From a checkpoint of a small mixture-of-experts model trained on Wikipedia: a sigmoid router.
Below are experts of layer 4 (counted from 0) of a mixture-of-experts language model. Rows are named router (the router's row for the expert), up (a neuron's input weights, with its number), down (a neuron's output weights, with its number) and show model dimensions 0-159. Each number is 500 + 40 x the weight over its row's rms, rounded and kept within 0 to 999. Numbers have three digits each.
After each expert's rows: "gets" lists some tokens that make up at least twice as much of what it gets as of all text. This comes from a sample of Wikipedia text that the model never trained on. Tokens count by the router's weight.

# expert 13
router:515392465514495458536499575432477411516542517563541491434489431473470539451491533477483463533500456501492547500490507555476449477588529501423487486430515545559511523481502512479543517492565533592579487469488508456521512449481492425521551502519483475530492511546506446543474549575526450552470419522435510561449599469484487456450491506488514503533525519466528505506508444483550536489502501457445417517533469513525493537462498511462514458530415519537469477494546563540478489465544444
up2:462531520498553456543446390465483396535489484429486500509537497507460553541515480460491487466518468487420489533437529504445467545480482510425532506559520518535463551573507532460556549529530487524503503531490523483434467521485503548535493488481507434503486495484501461490536526506488451528540487538515524485541479548506490498427474504600521519567599509456430465449495481523567491492565392465489460486480423506493503498545550506544564496523441531440553558515452406528498504490537566
down2:545496498500539403538486529471475508605428500525465475546474535442516487531543541516488504416533527499525402467555496452539463505495494500464565454425608529546530482506558439504462496526437482513468558477498554532475346487560506454479480530481565565488538479484484537513392496487522532491534518542550421486542507514448496506529481513464525398516472480535465489500556452483525510486465472496533547470492502515489461486565533506472490506480513502507477490506472504514536438496490573
gets: ",", " |", " \"", "|", "-", " ("

# expert 22
router:496377524511465501527449498432503457467551512546510507475521513499468522463532547456477475529459472479466577544490573630475454483557523473459492444450522480528496481497433524484500485527513558536503518468485507468511541573513530449474526465491516463513488513531470445543487522587507445513488451502471489545477574449457467448483488486445498498534496527436512465535494458468486519495479543450420458485501493486479469514511465549437501458462432519532456468512592615567471572439529426
up0:506492497441538438508453524527474493443484530473487585465530522485461476500451477526532544509460446476541488476509431512533528562476507457459408504538546500479552568484528417448519534517497450447605509549570455534482521513505444465472512466507581483506487523486513516548558556494459518428434491533465469511524438544547497545476476456506473515480567559501471455465596579540560500463515446540457540504444461463514496522419509470550522541484495551531455496416535495535487520554506443
down0:531502483573506496473527536527532515492383549449524472564504469446519497478517485485514524533453515479420519499456511486469528440530483548571485564458486430502475604462602535524494463453528560481612478529437506494487511449474452553493538495532482510499487545486496512517428490521440517583534526457558523507425491524457493468546510468567503460488453441496559541536463505466481536441499457477522476502542499597509480510396467533460553515457505508466506470526549541487513498553516451
gets: " ", "1", " was", "9", "2", " on"

# expert 0
router:497392451459439391518549538449486462470480490535509518530522520481457520430532542468478485532452504514501583564520519633442472522504531488487473505468439544483483482454453486536559494523549534559559520468436482490508486454502493462487535485488476433498510471544471431508500464550493476509516501567415492515499596480461538455491501542452514532587441483467501463564520445461542536456470520461455463474561524511527498553454525500428499471486482501521481492527528522499458584455487436
up0:480538605455487536484494488475488460492498520536477483561409571472481561576525482487585485518546440515517484500548518469535494470475489463556453486510462506511550526430448528470484496479500432438610480529508454434516499489558555511482474460511502477384492445538529458525496506478464516518532521541423518467514538472479500528536468534402519464542418558478473522488545484530410540555476515523515508466471481549480452524514534520514531516508477514521528453584455509503550527488391532
down0:528506484533492529481595463519510562500479477476516506422538410550476485454522508493450518505479549466500458475508486575592549532474504486501481519532470483505512528534490536558494453529482508505527529446513547517542557508558489383571481444524492602570601471529447467570473475494496559528560495515458538576502470487501489508459487459468511433459552456552527438444490471516431480485474459507480502474494494470477504507518523508583507532438495446535401460490493469471479469424512438
gets: " ", "ed", ")", "ing", "le", "\""

# expert 27
router:476390456478492478531553523402514476455493481581529492557463466505513495500547524476462480559493489477461589473500541623513464494574556451489492473442502519479492487471462506508517519511505480572501531457498539535533512559541501407481507564516510482526486503427482485585508487573448482548523389507463469502440585446468477489428485503497501525521488474458487491509500475457525521498540526483443455492506412563478421534499509530472495504492439499498439499519524550551505482448489418
up2:507516577547553535437462538477541554539512498512542459509520508433507461546481486498523559539450447528456457463527487460533449579484553550550556477473557473571532551525561496398520524453452532530513463531475442524496450524492524484537515503533520475539426468568582471516504533487534560492489507448542398548493523505485492458465492576466469460491484505507596554469478496463437545481548483502488374478476479552503479512528544503542449488472552521457565516497502505530471478466496552
down2:538447535540523467488554534520439423489500521450480463475485490520428552457538475489548450526450543515494606460471453452498516484459523495533512504461523586474537497463436534491562504508520476549478466463496524506526499505494527437454587475476511526510558495471472515459506467509436486490431419431539543555550550524562518499465490565542485475505557468425487534555579528471471525543568477496539521475549487462531521472522481475489517591489482442419415484539549418509494456545508459
gets: " of", " and", " the", " in", " by", ":"

# expert 10
router:504370445493496483477509555423489499461483537524537525471535485487474494420525457426479478576497510473475664528438491568498488510526493486506492478473442549503538512486396471538530541516540465543535488465424495491525516433514514431509497488517501433534439483576507446535456513548522482476470467543431538562474545506484486428453471491483490528520567500472534503481568458499446504504541477488466506524477489458442477521505444511473454456505491487520495493550566559491486583483474465
up11:475476435525539419488455520525456547477533501432516449518479498507515524452440490526510556490507530611470524588535533505553488512495476558402484550577535486500475465530549453507484444425471563551596465563561526502496453497489569509483448485531503523449522511543489526514466503442549499457481494520547471514492497465452499553425537527525507486529488527480462515556458527492429450525464439529488568509410417537504568494455477483543447479518512500465478474521501555529439510449477543
down11:551453465454515530476442487523445529511461502495533541502512500484529565498506533481474495503501477573490486445520505538586567451509552533474446501577501500481484460509512440570522463536485572568539427519530518482511459479430560425493460461495519551479539559447518513451500482418562557536464534482499559472464504425365496458538475472525491411499478498475513432473509508526521509498546515551526485540498469516500499474448433521493467565493492509507472488495555609474447598488517488
gets: "er", "it", "in", "al", "il", "c"

# expert 20
router:532472488487472491537524539483487449500543463584549448541507461528427469405517483492458474534493474499470575519517526624509505545558493501493501505454476544512503511497491473498514528529492545551541510423556540478504498516494453438490519456485467447534532538508455465523487529537513454517523451503454497594493590454467483407529458496426495468498516468476529555492506498413517511508529485483473443495500485510516528515508478465452444409468486527565454466471606586499426531448440420
up2:525469578450487492521457484546535533484454555414527504518464519519513535457543537535498463563497524467466510523494485519540440477473486496507575489558428491499499517523569423507571489511468455496484527573521469446514434549534492467489555557566545543487483504481488534467536500437473489507524514445525406415548490590547533471415556521531439504463502454428431472529491567509429483455515409468463525476451551513520543497480465503499484513514530577499541475467515535500416475537527501
down2:448514437476466502546526439504483475527481534509511546489457464491515485532517452511449469488512479528511568436478492495525520512457515435519513530548546455553506519452456512430457464473426509543582511528539601526482499440517491498443559569581536430530438500501465512499527469462502516470493541456524515503498519550544486419545521423477547513527561494481515439486548559590513526506505466432450508489467514523512478515418495565508481547427604543494511480468541516458519583485430438
gets: " a", " an", "ical", " first", " National", " more"

# expert 28
router:521411488527537490515523532433505441467524505557521515479514480512429562427572513408505462524489496513454577533507512615462472487528530444496503469440521478543481528479453499475513503475489499520509526465455477439497507531506475392464479538404496480509482506505473479481515508535497457518538445520466500504449503457471479447455489555497484521580526469408512528538525514490531544544507573461389518454516509509473572563452484523478526468498469529520450481531503616510432528450517427
up2:441512521505490441463504497512467544539499456439491567458545553486439492517456533438467489472443493518479486512496532532575415588555559524476517546534531492553542589513506521568439500530459446471485574527488463451503452408509455480450503526489479517525541462565522455591501503466453525454542520471472480486535558527520494491414517430531472498467479555542498566507559530555488523536520569491526447481448508468531491491459474456555600477477568492477571519526482492543486461507487502
down2:495496538493477548476493502464534536537452565518575490468526563513535452504505428524509522484534560541492651471488520486420554501453503506532506432476473439478531479492427520515495515590547455503464407507513507555530440468505567448567514531458446506471508527491524515518516463585576485537464473544546464526533488489475503501556545441493468525490450473507481441463500486510452523507542460457499546526516450420540482453423494504494475573476494502506476443518505555495440564541451439
gets: " (", " was", ",", " is", " be", " |"

# expert 18
router:519398487545447455543519516478474474481554509552520481506478526482484509487531563432446529534509461439455604558452502524492469484556552478495514473443525512537455496495466482568551508489529572533541579513499505456477503500479523371505517518489428474502511514544485452587477468559504519550532476469429519544503514478463471430500456502494470515502531474460472479457460503495473485512540503462404451511444476519452499549467510503464508457436451531542442492535526533582458541426530406
up0:525487491526505435558466439523524497560610506462490525526541542487493466493559523507453540467406465529527491467444456487422483479479538493538499610553544558444553491482434508518483522562444438499464465498509580447517520515541461524562460520519437488482432526467519528521428527529486541458465503520512514505551546416455467548522542419487547568477499515498446511553564489549501500524481512453450527524474538482527522405518533522453540501424494509506500515488448504452557482500454472
down0:507407481596464539506436542472562427605441512493465537487483443513528550472525487496506474482543571462513592477501504469504456480469465521498465414581507517486443488516587545556476540551506509486487503542513456513526526501523498488473512476558508540523482475411515525461453480510442445522511492510489505443571484507508530581549482515505565546507476580473510449519514494570526565442467543529455511468492483494404482521487541488464473512550517436517443515520419495477503452444455520
gets: ".", "-", " H", " |", "or", "1"

# expert 16
router:500417529504517504539476539483456458480557528605510440496449490494497523477510544503424480536506451541519550482474510615473450528541572467500526484466476556512448500474455501537526496509491556528541522440494551488549487519453478423501496501468525461448535488576499461584489526538498446541514453488416485551435538496446460467486496528408501529557493473449520488526506465456499521502511471467378442510555472578460484573527475555479498462468453512531449472502531552477451530496530445
up13:446517445559492468547551481490456394504463523557503539470511527488530512512500462531544526497502558472527470546624512513442481428521544487541516501494460536499428468436468540566512546465524549577508446463491513503613455536471552484503504526511529521484471487444527494512482491529533553488450498464459537521430520559452617532544474541545535480543486523503514465482517566500528545520505539495513545553496459485511523591479505516549496458488492393465509544497434570514449459526484505
down13:499502508410481469472511434517475507495511529429527514496465487511504538524425482514494565541543486545422585496503513450522517629458525561563542486546528503455504577478562470461463516517513522519469449526464485406434555494478449518544444459447495476444459494476560533479490578469480487519526485433542527535481448524547514520484502531477535526544569487497533474516427485495467430542540480481515487437557494481526522510498446439482516522549516601496506511474480392462521469500532446
gets: ".", " the", "'s", " The", ":", "The"

# expert 23
router:497425487498481497577510512414478397435491465532438477425464495483504454516525567507493488464455484498471626503530514588470439492554516425520504503472483490541457514466502509472507492497532539540501528453506555491563509569518531432500483483498515424500506517522500472557497489541510519567546426550413512545442526517448485395496501504500470497607495514496478444499450487459523458498492551530451457552498491493526465478479516486466486438507441511516472475544509568512433584486514461
up13:562514413449528567466560530419497501431476521512480479486498586520516477504495517505386532538552492496507450463527457546536500496616441541541527490527530479511445531494538446425459467530537510450472475531524494435536552467443547506545504513512519495455485520508496540476524506513434536431520540431528537497483506464478491502536503492412495516493532559472436572481510490442495514513493529487525395442532490547532529518496576445503555561471468504497531503536516424540419522457508534
down13:532458561472516469522483409468487480437506540449490478473492523382527557488583498479516499551530510499512316457459442485460518567462554491483528451494518538499500492460543502486529553513537424450518498525510458439466470473546539508512570491528499583525564510506497487497511479504507495523437533524446498558512479503558539547588511500563467471498481531533481501526518490512553510554477482482445476509499423463494535468451480489496535487487427494476444567510554592498468525494539473
gets: "–", "/", "en", " at", "ch", "om"

# expert 11
router:525428502521419480549484544450507533460470465544575469490510537540520519491521517404478487530477413497468565500480544664476500480517509520469478472432493535499489524455480436541533547510495540561490511460497504450531523492539518423533518468510447434495565529551456511582428507533508447506500437535467530504509480461452455480519447429441540459577523478471510482483500431458499486500531506476450477525511453512495478520516545550471539444469465497516483523491528599505451530437469450
up0:542488520467459512453479462504471543519492637526540516427531551492510542529478480519528540507526499501423480514443547452583534510455513528585491495489456508493525506548467499457512524543510504499550475510453567526509521500440595528463518507367513417460499486565543513491439469491489587536551475405459414459452523503503499502527498478518471470526500560533517510524532518475548498535404487514484531538460487551586536501438525503520483563548495475508554471487475458506489462513551484
down0:459494470448444503551447484511509531532528470504495465492507520529539445525555486473461551505472510533514525482567552594481499519553489581495459561539500494479506451402583504488463474527489471480519516431488469565464478506544490517471469459514451513502483456493441513555452486537480489536514553467544510547529470487498498516464470464484542452469488541517465479483465520453429559456543372544472491530527511496407542561534533512539612426541477489585493562538503569426548460485468494
gets: " |", " for", " with", ".", " of", " "

# expert 8
router:512436490475495488550521538474459481444524479599492434499493481464469543496509478459481504488485448506460607483485495604462506437542485438457531478428512526508518464481419525507535542486512501521521477427526529449487570505536499457504554525487526497547530538489459436534464523492475452553541471518434515511472549493469475393425426505494458478530462506478541563494464450497539489567525546519472436497557525510508518466472501513481482414454495541566466498509543584508440585425537482
up2:453504528477542536491485526523501463536411462505512481475494551510495518527467470561510434480498412474478456500484541506440471483446555472530495468516450508413538591501509489469478551622553498490516499416552431463581538495530566517476462567469471531546481547433514501511511476510579463483529497435572498512577457418487516527521543525532517493507493540510521510506515566468433442493479567459526434515488498469498534458524521467448540571509469467481502521484585547541461495565478527
down2:556413462483549464464418502484450431578442494487536475543551520506530430494449479549499450494483510467486553487452470517527564512537483595527494477511550502455551487438512494463561468465546487485520561556418423518475498490464546552513514504460525453545506474473516487553500580536458435594552456507555525511503463486471455473462568487541490506447523551528474591527431503507492503540525518464470542438433514443511486481496484504496464552521468529489541437480510537481484478583456526
gets: "0", " School", " sub", " head", " post", " Park"

# expert 29
router:530432524500476535515499500463492483441499524571505495463531493520508519518518518458444479542476432513456611497474502554526461492568581474463504490413456529516487592492465479511510487535507533539528526447465502478586457524507487416513513504476478460494552459551474438536452598558491469511530429513479529474445531490461488469499454528504539466482446488478517493516496491437503517466551486453432426489515483513484548521538547451412465472531426561497414441515527593515443549452525456
up13:444441536514571538590548491502531462506530503500471480527452412523528459463594490502523489486432535464519447459454558457524537529571529455485489528505501484509485490523417555438518520544516582480531498501489457536540579558494441458520419509565544493553497511576523582587567479498507522484501487445559453475537541472521538510535508573500512468504447534501543506483450434516540489531507508457417463477456564473521445498481467487495508491543465473451516535487543441479538475513563491
down13:552418514525519459503496563474505528399500482436459492492494472455499508456546536479523507476541519556513496498566491389548483521465495492439418478523539447495490547469484510492465529492534538511467527565513527432489549441498457521557554503500408514519520548495465516491515507456447479487435464458451546520471526464596563489507463478539537446574489506511495521474452538501523477536444504524484550539486463494521506529518508536439534442585486524546533471453487665490515471511453473
gets: " as", " K", ")", " T", " m", " f"

# expert 6
router:487369482500480458509515524475478493442478544550566465521470482503467477474508542465447451544520498538427549474461511669438502501503551481451493522499536534549488444484447492499491529491527515516549490442436537501537501487473466445462542476493466471500545515496500425551520532544546492555483446497488485583444541501463521397464464501453475457516504469520467491517499434484508510480518474488424510475535504573501570488470522488515496490475485540506428478512571569518450583446507433
up13:597522381503513539487561491472506555519499469496528507546469425483476506498429519460464559514490457558480501490470566542457446537484491465557528524492497507490608531490499506574529529474500513468444574537481531468453469443539486510514487490468557463495453499489502507525485497453461470448489539492531493486470422493571448444498459542538474482414525478476469590491553422470557552503492448499513443567517497552544483471466463408528472554518464544485432501562556530444512495521492537
down13:456463511444408531486450497482501525462481573443495517411469542489419480511493452563500485490525446421478446447539490562497469491463561491509532444557520452524564564439480521503479505495509534489505459433525567550493437497533495499454517510524451527492450460512502481559492468558496457430486518542479520482498505519470428470432571505498514480471494521594547500545547556479557528494509484533519543480492538450462572517443442557507562511527491550464496471533502411538584536508548555
gets: "2", "3", "4", "5", "6", "8"

# expert 4
router:490450425496495464494476530460497471433502516592497493465520442497477518520536512476488461534494487474520607466530521568472463504519517529443510473468555510529460556517439473550485472477514508500520491478525504505543491484493482420524525483470466501505551494551494452557492521530468443532520407509432526603483509509465409451477525499504515513525514529473508499535483492514532486508547450456407504463513435546473523573427486476448530458450440537527481504472547586499430636430450432
up11:502522532454483475482475508430462532554528485435513438533571467467519548515509465494482527521490435489491477519476529459480495435555524479453493475494495436520588541490521510517554533506358461458463566489475515483470436597487520508508523482468475561455536467400586496513476472469497501605510512518457494488512515492525518539483538495526509554430487451539475527457504475432541539515554535455469509527473516539542549481516505534477494560599567507551535521419529471453449489447450527
down11:497463460525418489475445453543520509507542446525519524437576586532518505513537463461548534474488441519518609527482499476540493517500479517477486541443445510401507518531459464527449567465503486470490489543541523511498477544552469480529531470508454502479443496506504569495541532532563485553554465520509475473496549512565512442432415497521478431507509481513526583474430551540478548483535480477507603533486482566489504495516431504499484499398438475486498516520452608439468463489477489
gets: "-", " ", " g", " st", " l", " r"

# expert 31
router:506403443527468454524477538443508482472478523570504503508525429497510532493520556444502472540453479509473565518440479632459491440562510511471475486457473549470506468504481482548520495490484562505554554431468574485505484492462507429508508533534494465505495542530458420529500507584506541508475452444413507536453577473453509493481462489445553495541520476474482526471459481457541531528493503489441477541560417503523475533503479487439455466466436513552476476537537565535430567493503417
up2:488489568511501482483524503508510520441587481527457532491558554443496450499559496576473564527516485514510485539444480461531510571469564540535540475528500501497542487537540523472469500542470540500489494529377444511472501535476546499510434508488492545542513503409449497475441503466497521523457523551527469455497551463529519490556522511475465505489459412519622527508509469460531505518483492515539460421450457545539408488513556541534498523529504562451466437531455445485612477444531562
down2:523458559529498489542487497548476473477498447507518549526510541541558507587443531408513494485463467512525590485514484457457516414531557474446533403585503531486455493469507512517433501512513540539464579530480490505474518584507482489605542490498543455553512485519550577491545542482468485484527505495531519558462486520525487504516509506439472455534507551496396479523438512484538559492490425456544469500484398474481513526503469462474531506518513429514493434482459531494515603433482490
gets: "9", " the", ",", "8", "0", " his"

# expert 2
router:508374472477544484561456513462498472448504513565579531510520510465512543537509546456479453557480435508484614516486529576469450535545540525460514508491468517502479548435448486553529456500506597565495531457483495446534546528482484483453555532485510483502492484440483472477440516502468448522494383547437565521474503452512507475520514492492486498605520527469469469472516464531468491488503484491442470495537454560458501491469482515406496514476462464500449497528519529525449619490490449
up0:447404540549507552478489520521501491529469527494462612572542437584475451483454487488508528473551541461493484540499505495481492509490474421515554560493477504526499428524495568511496454479500473495551417483536502516482562522468516469496444571471549514515495438547542542466545509522556551492443431531550420467508450547556576514523521478557450493540474480517507544449453560514474556453512451495511473464577506409435527535556438513479483476458489524542435454500483532502531494480518474
down0:480473623527504580486518520479514475508513546473574539517469443492440495489586475473578545426546544435489569462513518482585507472555521495491501452502390509431495446502527498465478521439456483471509508502490567521542439519517450486502506536471448542478532514486552503542496538466422472465471496544505510530429509545473503459532505487580533534493489487533493532493478538535496535424559508446505498512456529438510465495541461501499583500452517526470427450542480540531431561509470422
gets: "y", "b", "s", "t", "k", "m"

# expert 21
router:540410529502486508519490512402448491442511496559499449509475521445461549538534509492454478515508511483420610508444544498471477521546588520436504487449513483556441485438518497540549463514555511523497517445495508489543475476507534490483524473533466450509513499503456432606501524578520521522512347515454489518431480466470477458493482487451501462511480530446479487540531492443477533530530558480468491527531468509486540509513547497515522446449484570515411514504535571551453538446548475
up24:529511530487462490504497531466502501448459561475479535433578536508513532519505532561510381495523429542517508419565531513487549508535537493526490486523501540469525528517503498451478430472509592535504487446549421470569430418468461494575500520506486514478510498447505562533428500484419508486469407458499466522486523476484490510528590524461441494499442466487484526513522529514422450469514563499513535475500502509463517580438463473512471497492498440520587469501465514585504484513540595
down24:567522471520526571577447452530542543466502512474498487438484532461471480576561487535436540530543551453494469517560542541532502565542548493577446560489484500476480511479575537492572466526444449424498450518524475410477493446528518449412560427498490415467540543515512520472548448483513508527496520520554469480507441522510510497493498508410484522485466485494473484478522543558538514426499533531496510497492520530581408548493461480471491499468461533494516513520497475544433551440511427
gets: " S", " L", " M", " R", " P", "S"

# expert 25
router:503418469552502508511488540421508463434567444586512483500459520489482544493461493488481491550473436527486580494457526645467459510522604462457542488481460496542499512475488476512534507487513543491551526441447495458524496493526513476472573523503523476479478488475480398484421492545558516484523477499440477546435558511476476416515483502441527476526507532465491495448506476538526532476544544433464453555550490518489512531504519523422511454484475494540451504511532522562465609424487477
up2:447480433489524488464555508498439454552449507515558477490520499467450484467503485492493445568513580477529521508414472577576528436550458549459492498449503531519467482488538514531448487548500467514507499490578473502541450437518532504488494465536536535485479440502514403495479451519477528475540504416473555525458497491463528481534491436412511546534545566596518482490536539538493562518492525519521570523438488453456568486513601425442552512523510486451450503475499471457541546441503505
down2:521379567489425519515497535483510498455549503452502570510470561514548545503440515570511603471487493469544298477467512517479463464549507507489486466571515533502490478516473528510516482557548545467491515527516599522501454459485485526520490547516500456504469491483489481481486485496583543522485482431503481523489475477450526547482478530490472498429437563445497481525507563503469455454539506481522481498525506485489475452497466521451456570531487555568524518469519435527481501508413483
gets: "\"", "ation", "s", " time", "ing", "ment"

# expert 24
router:479417494489467517518477516423485484495526490565497502509529474476477538472474577415476479579473442492483587453424552621450428499620485524499523481455452504555479566444475486472530547507544540534540506398472525494559509531471467469481564507485472440484554540474482447505507502539491439497528494528476497506511553532484495437427498460477503479505497529447533470507523485490502480471506527493436438522504504481436485545519493512507518481487470541546458440523534513502443601419447480
up0:568509519468485459563438492452498516543538515413425523557524512491548448524493439506535524494471525532451507566452538536475485401518499488490497570448465528561497539412531471490569543577521520509526511505515528466518444466529496498535494476515510552550486486570461525481544480530532483471494514463485499485518492532508491491462503508361452476542415507510491497513471543440463638494482485498480435576513491452561430447519447448587516480494504482501448514509520505493478513479442533
down0:466502529465467527470514551523485507493546516530539495440512565533502505503538503478486544417460523455560500513515466495574526545455510533522437416523493486556460553483450511430564423407504515456529466461412493493495485498559499504568528525493500483445485542497500494526475496465510540472515479522483526474467564451390506442530488465596481535433524475561527479510573514482476530540466483560413504448453610461467477554539495446442524467496529506464590530481533508470550513526503505
gets: " |\n", "s", "ers", "es", " made", "ors"

# expert 7
router:488437455506490515512523501392499435462504547557521481487455504480477583504543468522485475524499464513444578479421528617486477484523562505481476491426501503557477601460456525519529583543523509583527515454502489482521525532501504433493472545529468464507515478496501403505508505594466480516521448515433542487444506462453462422515488528460452512507453498443461533504511467471497485498491487507486467512501509526474476489484485532441526427500497519565455483514527613575441575481458461
up2:422529534542516557544499457480529550505513451461518510429473555524516492512440506505481535465527553569456477479437501488520501584473482425419474499532524508460562463457516528492436481513409481517536445469467574503509426469524564474468533515502530515347551490407474483478478573446565513552492538456499548462546508535556487485537458499534486498526527487519438576533532450523507570543504424461513474534498516514517535526509421501477480527510513531565500520529491511522467522528504469
down2:498455492496468494431537462468483480583468551530516529507553397450415477478480476478458504543540469412556508520496501559462506474552517500513513496512513469460546458509540472547552571576484489532474525515548522450475570537547514477554430518477510508528448503533559490529581492528550461518505425520489484518483521476504494484468536519486524557559507415518560532519451478453564526456538495527463488456432362457553514505487533533494500466535470481461491446585523446471513421510503523
gets: " he", " that", " He", " it", " which", " who"

# expert 9
router:481412474474493501581474529476447494494537499520551515533440448497528525459482510466491442530488421510477619551507507577502445524501524515439443534411556515489506499507493495485519520521487498553536496450491537478524529458452503419459489543448449440537547511527479438495513513534484524529483388570440502508480514484447513446515444558496486459573519517450503537489461455463505530473520562529457440494523462518483446512525537503514532511436416532587500470473513551549456594488472453
up15:525493497503512445469446477458489522495483524469449503499474483550539486514442499425469554564454419604464528516354500512532478486505553520439446524514460543475501521523544460495533468487482484488482548494560492542508496445506480536454468499451536368471562551438481507493467496459489514551453461544511477495560542525497541503559475563501484497456512458527575495522471488470534398479529533516505464531533479529510521520589436523486558522454582484556461513561518476463520553481478463
down15:511545465456441471516538456512493525471486459421552516488521545514513492538605558479489525504489523557428561509604507538478454481481421461528495516464546464532521407509497474470451457485498520529521467476478506481489457527454457526547449563481526482475453486506520551531488577532452482501514534546511535531501499482565439498493570567460466577409485505482455476555437454438476472515451526541564450517506532533580446458449504509474490516503560402473566490502554528482546482481536497
gets: "o", " has", " had", "ro", " have", "an"

# expert 17
router:507418502528481502490513526443509431484512536550528491531513470492490489481492530474503495474538500526450608428481549567446526495516524437504506458475491524550516465470534529496483488463447482487509495485481557458497543511529448419477538590507454469494549554503451441475519529535514476527454375491452495581506548481459486432466440531504559473532498477478470534534522501447512496510487456494430472552548479474472509519493487515472533478436439474555469518569538584523475668476479471
up11:500508541461556528482562509552443470415447463470524472478456448559465414439531515456541454484512438516506483492564508479566526491435508535490448523530521567516514488555486518475507487460449471504511529474490460474549494440485564501528500501472489430510427520444571453498471453461483574473547507511556478465472511545491445523472487454438558463434597489538452492484485607567470519495526524533586538480481553504558445549501483475500522527457499556485553502577549502527559478503491536
down11:453521473482503492487550457511516549488487521531491449517558500492526474497472535439534472434446510544421433480543609446460560452553458489501441477535461514449549445492491463502445523468494499538524535456555482511539518553497463488528461440590495449436479533478549462510478429526556551473455459463475436522452529517546514448420503577569439489517487449491526588503514529522492573490437467553516509466540524475498502551506584556514516524535488541467541551443550498536468540476504513
gets: "et", "ot", "ut", "oc", "ov", "av"

# expert 30
router:510427466547465493543474572448490505464547497535523467487496530526472525471483524442431491563509453478442558522497500600476463530563502458438489479414483514464517539481439492526488492481546507544518501450480563467502473507542518467445546537470501465503507528536471398560497518582490476495523421522464579513451539522490461439474450486475507450545559429472510507462434510424516500523472511498464477536524529548500519481498487509475499486455478537526477501505549616493420562482494371
up2:465467494558483496501470460561544488524459498480503543424473502445466508514560531508456521519493475486494454505465477540555424522539487549573491470532508519483432519534496538445478498512512520499554499421491455549533500494450516562498464504545515452559532538479450419538537544491521488508518531458502484455488485483564518508522526476564614529439522513509521546428486493487601529486512508548512555586507481466365535536438513489402397477488522519555481476537525506443492483467562533
down2:529478474450533439555502546542457548510453524546448455487559438503540483427524438480543515551531463552523457500459511502486529449481493514538498544531530490488444450570475503571453505494461509513488491435503448477495495499543488514483583534575463506529520493413456498472448568488475422535573482496466510546453434572438471489530511489527491539547455520486496550595497452524517519483549573560547418459497510439436540461460486543499507553502507442468451528473544517483522494536562432
gets: " |", "|", "–", " ", ":", ";"

# expert 19
router:553372478455428463524471494465475417479524495535549479529494513502469506554524520425494473520513484506472560469486528683498493503546558457491511481436521561532439501478499538480513510519511495550544510445471490469484552487494540374470538479474510474522501483502481437516472506534474466528467461470449521518497550459492465445555498520489478461535463486483476515456476538468475548510498491528487517484547436537461542552549474504468530505489428552571437432491577553542479543442494490
up13:441442497446524423487513487533467512515499484487476539493448537534430433552539465520509435486504540556567518543455540535503461501478561448550497476552499526535452471572573439501510484498504524447534465502486503470495477395528504519490516478474532461484528521498473526555461531494495470502536521449498513511587554526516400391534472504462557408491441481467500507489525521526494606447534505468439499459491508538486512549549519501526628482468417512516474481541564456501549508482503495
down13:565451453458516480557484500438502513479454476546493458522516470578529475513544456549572453543556484448443414478511503517533490478527518468515554452505473521492532474514506503525530578469513497478485493537481457574496506492512535421552501472556453490503457448512498503465468461412513507461443552490467532458532604560532485508472525500521539555515514473491456499558446580506494472480533496511544532396492470537481447474519524559519499534520403528539415495539548527435508386476538541
gets: " to", " and", " also", "5", "6", "8"

# expert 1
router:525421491480504460566535553485428471455512511545542524420487484490473497512495532421468493531502455462457572468449496638475480510563544515505502485448446497514476501460481479515487499509552560550437547458496496492520549496477507466461533481487540448518526468498457445575470491551453463506500498523450497552423554514470489418480493512465487514543442480494463499462532520408502500481522508449467475529499503472473479517484481505506490474483430519519426495539497637535451620417487516
up0:585487534481556536456581507508454472476559522421484514513528552525511472466498527480487530529607411573503487533516519436493543520539495465566461450559500466501529518475457484561485509513566463434454507475479511511487483505547556491493433494506488474546458542489490456518504451559487572556475513494418442482500469546530585517538508511504580535485494465487580431549476479417480626537503428462512504514500443523463446533431471506534489478489498497504468504495516529527510506427531516
down0:502531509522497560481446433427540544489492462480416515427463467525417479548478538489481495533474510520493574467442473589519499453558500498482534531468462519474494477514461534510490506527574513480538511509521526502453511535547490474454485517464480550589505488464477504474516534417467482463538544518536517512502517442507556450518541441508491488472488524514471494568542501572474543468562504452362449545484517448518566496517532507495544528564520473492546458495556506490434562556365536
gets: "1", "\n", " |\n", ".\n\n", ")\n", "\n\n"